{"groups_per_token": 2, "norm_eps": 1e-07, "beta1": 0.9}
Below are experts of layer 5 (counted from 0) of a mixture-of-experts language model. Rows are named router (the router's row for the expert) and show model dimensions 0-127. Each number is 128 + 24 x the weight over its row's rms, rounded and kept within 0 to 255.
After each expert's rows: a language model's description of what the expert responds to. This comes from a sample of Wikipedia text that the model never trained on.

# expert 39
router [178 124 141 127 151 115 144  97 158 151 112 130  97 121 131 113 137 112 160 144 166 124 105 117 136 100  86 165 134 130 146  94 114 143 130 112 159 112 126  94 141 138  93 143 114 118  90 166 107  64 115 120 144 123 160 108 163 140 122 138 149 168  97 133 141 152 178 175  85 139 154 149  97 117 130  91  55  98 127 120 107 114  89 105 120 148 147 110 128  86 118 147  92 123  83 152 160 120  70 142 123 147 147 116  89 154 127 149 154 172 132 133 125 132 150 122 112 131 126 124 118 166 133 136 128 102  99  88]
Three-letter country codes in sports tables and rosters, like FRA, JPN, ENG, and words like County, University, Genus, Nationality.

# expert 10
router [163 152 163 149 161 117 124  93 179  98  84 114 126 121 155  83 158 107 105 115 115  98 130 129 181  97 121 168 142 146 137 148 140 136 115 117 122 113 121  96 161 146  97 120 127 135 102 120 184 106 108 139 119 160 171 101 122 111 107  97  94 162 116 109 144 166 128 145 118 122 127 132 126 137 138  95 135 134 116  99  99 103  95  83 126 140 145 135 135 139  88 146 121 152 120 160 153 107 119 132 147 122 116  89 114 135 122 130 133 140  96 138 131 141 143  99 133 144  90 118  72 142 120 135 101 121  91 129]
Nouns and modifiers inside compound or set phrases, such as full-length, wolf headdress, Horn Book Award, observation helicopter.

# expert 59
router [131 112 110 114 144 145 147 109 131 143 121  93 104 102 125 114 110 118 145 128 175 109 127 123 153 123 154 119 122 135 133 129 104 136 154 115 137 133 105  91 182 114 112  67 112 147 143 147 161 146 139 142 127 122 147 128 120 153 128 146 112 143 143 159 137 137 145 128 135 114 120 167 151 102 136  43 105 150  66 165 102 148  68  73 167 137 118 125 153  86 116 114  93 174  84 150 139 106 127 155 136 152 148 111 110 166 152 143 117 154  67 146 109 114 151  93  87 164 120 129  89 165 132 119 122 141  91 120]
Short letter or byte pieces inside split words, such as key|n|ote, are|n|as, ple|as, Espa|ñ|ola, plus digits in coordinates and page numbers.

# expert 24
router [150 106 189 151 161 157 140 115 115 103 130 116 126 129 157 125 124 102 129  87  98 145 121 144 122  93 129 163  96 150 115 148 109 150 128 126 157 132 124 117 123  96  97 125 118 163 124 112 145 139 131 142  92 137 116 118 143 152  98 131 126 163 122 128 186 121 194 154 108 100 121 177 130 135 112  78  93 126  99 144 137 160 122 133 167 144 148 112 104 144 102 115 118 159  91  95 172 140 125 159 163 127 183 125  76 113 134 173 130 147 116 183 114 142 157  77 128 143 129 108  97 118 137 133  90 108 112 118]
Commas, mostly, plus dashes and semicolons that end an introductory phrase or a subject noun before the main clause, such as "the season, in".

# expert 35
router [164 142 108  79 122  95 117 156 136 118  79  96 150 120 125 111 174  96  87 133 112 142 150 138 126  97 120 123 145 102 131 112  89 174 147 141 130 166 131 126 151 110 100 188 106 142 127  97 103  91  99 117  96 148  99 128 137 101  99 132 131 150 156  85 167 164 155 156 119 118 151 145 144 151  82 112  99  87 116 139  89 146 134 110 131 152 114 102 102 110 114  94 107 163 115 171 129 188 137 152 148 161 129 150 123 168 154 146 166 148  94 125 162 113 121 114 139 160 164 121  86 198 112 141 110 130 103 132]
Present participles and gerunds, whole or as the -ing piece, such as having, using, sitting, sound|ing, plus inner year digits.

# expert 48
router [132 131 131 162 144 137 155 123 173 145 143 131  95  89 134  88  90 104 125 116 138 101 105 123 142 113 104 118 139 124 168 118 130 101 120 107 140 115 101 136 137  74 106 117 139 101 114 164 173 119 111 152 114 104 129 147 146 115 126 131 132 158 112 112 126 121 142 127 122 120 104 161 124 107 149  86 130  89  84 135 107 158  86  84 127 137 118 129 113 128 162  95  96 117 132 123 134 125 112 161 127 130 171  90  74 161 117 133 115 139 119 146 128 129 135 155 107 141 135 118 125 202 149 110 142 130  82 124]
The word of after ordinals, numbers and one, as in "the first of", "one of the largest", "three of the races", plus table separators and CJK bytes.

# expert 45
router [161  86 155 116 131 111 112  96 122 144 118 144 132 132 148 123 106 112  91  88 125 130 113 158 152  86 140 141 153 125 145 143 148 138  94  99 158 112  90  74 178 153 118 139 132 162 123 138 170 105 105 130 122 120 152 116 139 121 123  94 100 167 152 162 166 121 123 125 108  97 140 133 122  99 135  86 120 112 119 101 104 141 122  93 138 130 140 131 136 138  79  91  77 134 141 177 145 114  83 146 111 149 143 115 114 163 141 125 140 127 105 173  99 142 123 105 168 125 109 143  84 139 121 112 145 109 102 110]
Commas, parentheses and pipes after proper names, plus a head noun after a name, like Sheraton name, Kypchak language, Jr, Ltd.

# expert 12
router [165 137 116 136 124 106 142 147 163 170 117 104  83  49 106  98 136 114  91 161 101 103  90  92 177 119 135 166 116 135 125 146 101 108 113  98 163 124 118 105 130 141  97 110 113 142  77 150 186  92 109 144 106 122 114 110 121 124 123 131 135 124  94 104 153 119 106 131  98 131 155 135  98 123  84  95 129 162 136 105 108 129  87  98 142 139 106 134 102 142 137 120  91 135 101 149 171 129 113 162 128 175 140 110  99 139  95 156 163 184 111 131 124 125 154 101 114 155 107  92  78 159 132 102 122 112 110 136]
Nouns and endings naming fields or institutions, such as Arts, Health, Women, -ology, -ism, -ience, plus single digits inside numbers.

# expert 14
router [164 116 186 109 149 137 112 114 145 128 125  80 101 116 102 114 164 111  95 141 134 147 152 126 163  90 108 163 145 126 119 114 111 137 138  92 160 111 128 130 161 144 111 129 136 168 110 144 127 100  97  88 115 121 141  89 175 125  94 138 126 167 125 117 156 137 170 142 114 150 143 146 114 106 155 102 121  86 158 140  90 158 119  98 166 128 162 130 155 111 153 104 133 123 107 132 144 114 115 167 147 160 178 105  78 138 127 138 133 159  87 166 144 153 131 107 124 124 142 109 121 158 164  77 121 109 147 103]
Line breaks and row-ending pipes in tables and lists, plus country codes (USA, ENG, BRA), title words like President and Jr, and column headers.

# expert 27
router [157 110 177  86 186 139 124 119 147 131 122  98  89  81 107 118 131 136  75 102 145 112 139  73 179 101  98 142 105 107 138 140 108 136 110 125 140 119 129 119 167 125 140 127 132 157  94 106 111 101 143 130 132 158 153 144 127 166 138 131 165 137 144 114 142  94 138 136 104 105 127 186 105 129 107 100 124 117  97 150 118 144 104 131 132 140 135 110  52 125 121 114 106 152 141 138 145 115 140 123 150 141 131  86  86 165 134 138 142 107  98 163 114 159 175 102 125 140 102 103  97 126 125 128  80 129 116 147]
The word no in there was no and No one, plus paragraph breaks and heading-closing == marks; also single capital initials.

# expert 19
router [153 129 177 126 161 128 156 157 160 129 107 130 107 125 137 112 147 109 108  96 140 120 133  82 176 110 131 179  80 120 116 149 108 115 128 131 143  76 104 117 141 172 110 164  87 133 121 136 145  99 101 151 126 164 150 101 163 148 123 149 120 143 109 130 132 135 122 109 149 119 128 142 114 129  92  98  99 129 126 107  96 157 165 127 128 163 119 104 104 149 136 133 125 154 129 151 166 136 136 145 143 149 131  96  83 106 159  98 140 166 119 139 134 105 156 105 116 115 116  87 136 171 123 150 141 111  98 111]
Spaces and colons in infoboxes and coordinates, weekday and month names, and football position codes such as MF, FW, GK.

# expert 8
router [152 120 163  95 195 101 137 124 156 143  92 151  94  98 139 102 137 104 103 109 128 150 123 119 167 121  98 155 126 154 120 118 110 151 186  89 182 137 138 127 145 109  84 168 141 152 138 144 116 139 141 131 117 126 115 142 160 142 103 157 124 149 138 117 179 141 182 158 124 130 121 144 137 141 129 100 101  95 133 125 106 171 126 126 124 132  93 111 160  94  84 131 108 131 135 129 162 105 121 170 119 157 151 105 122 147 142 166 108 134  96 127 102  83 116 101  90 155 127 107 111 149 167 108 117 102 141 126]
Second parts of hyphenated compounds like -star, -track, -way and -year, plus digits, periods and separators inside stats tables.

# expert 49
router [157 126 145 128 162 104 138  95 146 110 122 134  72  69 122 116 160 108  92  90 154  94 129  94 158 124 101 170 150  77 161 151 116 112 151 124 143 126 135 127 163 131  80 128 133  97 136 144 141 142 137 141 101 126 173  89 124 123  91 108  90 140 134 139 143 120 126 165 119 107 140 187 126 132 128 117 106 147 100  95  77 127 120 135 146 148 127 126 122 116 107 127  81 163 125 166 193 117 149 147 131 134 148  74 108 141 147 150 124 142 109 131 147 127 171 118 153 134 130  89 124 129 142 152  83 125 101  98]
Commas in dates and lists, articles, heading ends, and words after "as", such as many, every, other, plus openers like Meanwhile, Also.

# expert 31
router [153 149 142  96 162 114 132 145 133 150 120 136 109  73 136 120 120 120 114 142 119 110 122 127 154  60 130 178 130 160  95 120 114 123 119 103 184 108 112  80 151 139  95 119 138 118 123 109 118 119 117 164 124 109 140  90 133 142 122  90  93 159 110 126 148 145 129 161 136  90 152 152 114 156 120  86 118  98  67 108  92 156 103  87  97 118 112 131 163 113 113 106  80 124 110 155 139 120 146 150 119 158 126 100 100 109 148 165 144 135  86 165 132 118 135  94 114 148 101  93 129 129 129 113  89  93 135  95]
Digits after a decimal point or inside longer numbers in tables and statistics, such as 3.5, 1.3 km, 26.96.

# expert 6
router [169 104 143 143 153  74 130 132 138 127  87 128 126 110 127 145 133  60 107  99 154 132 139 101 174 142 119 157 144 118 108  95 104 151 112 107 193 113 128 113 143 144 110 146 123 158 124 128 130 101 118 106 163 142 117 113 164 144 114 114 116 157  90 119 125 136 128 138  99 107 129 173 130 141 132 127 106 117 111  97  79 120 109 104 141 150 151 104 106 124  95 135 105 134 129 167 133 137  85 168 152 144 153 100 125 139 146 142 126 130  90 163  94 144 167 111 133 143 141 136  97 147 144 101 175  85  86 103]
Digits that follow a dash or hyphen in scores, ranges and codes such as 1–3, 18–49, T–4th, plus Jr, vs, Bros and possessive 's.

# expert 41
router [150 133 142 152 117 126 161 106 140 137  82 104 109 127 147 166 131  99 104 106 127 145 143 124 216 106 143 124 166 122 145 105 122 105 125 113 171 120 128  95 116 105 109  86 113 139 144 141 146 109 110 141 117 161 139 149 164 140 109  89 110 103 157 112 151 119 143 169 129 115 173 166 132 141 105  92 103 100  80 106  97 141 127 114 189 150 101 123 101 135 103 108 112 124 124 135 163 137 130 154 131 155 134  94  84 118 105 147 141 157  81 138 136 155 147  75 135 123 133 118 107 126 120 131 124 129 124 145]
Punctuation and symbols opening a span in lists and tables, such as (, #, —, citation brackets, plus award, status and code words.

# expert 18
router [147 145 124 117 137 131 165 106 151 146 124 150  95 143 170 106 120  89 108 122 132 119 161 103 121  90 100 133 135 134 144 110 102 103 166 134 154 119 125 130 168 123 120 150 148 128 126 130 167 132 123 141 113 150 130  81 149 127 117 143 114 143 136 150 154 130 161 149 167 116 122 164  86  85 129  98 100 130  85 152 117 190 105 100 171 113 115 112 128 114 122 139 109 138 118 116 163 117 100 168 105 142 168 103  79 123 118 125 129 169 121 134 129 104  92 145 109 134 149 100 134 168 147 102 133 130 109 148]
The word of after quantity or composition phrases such as made up, some, a few, plus agentive by after passive verbs, and digits in tables.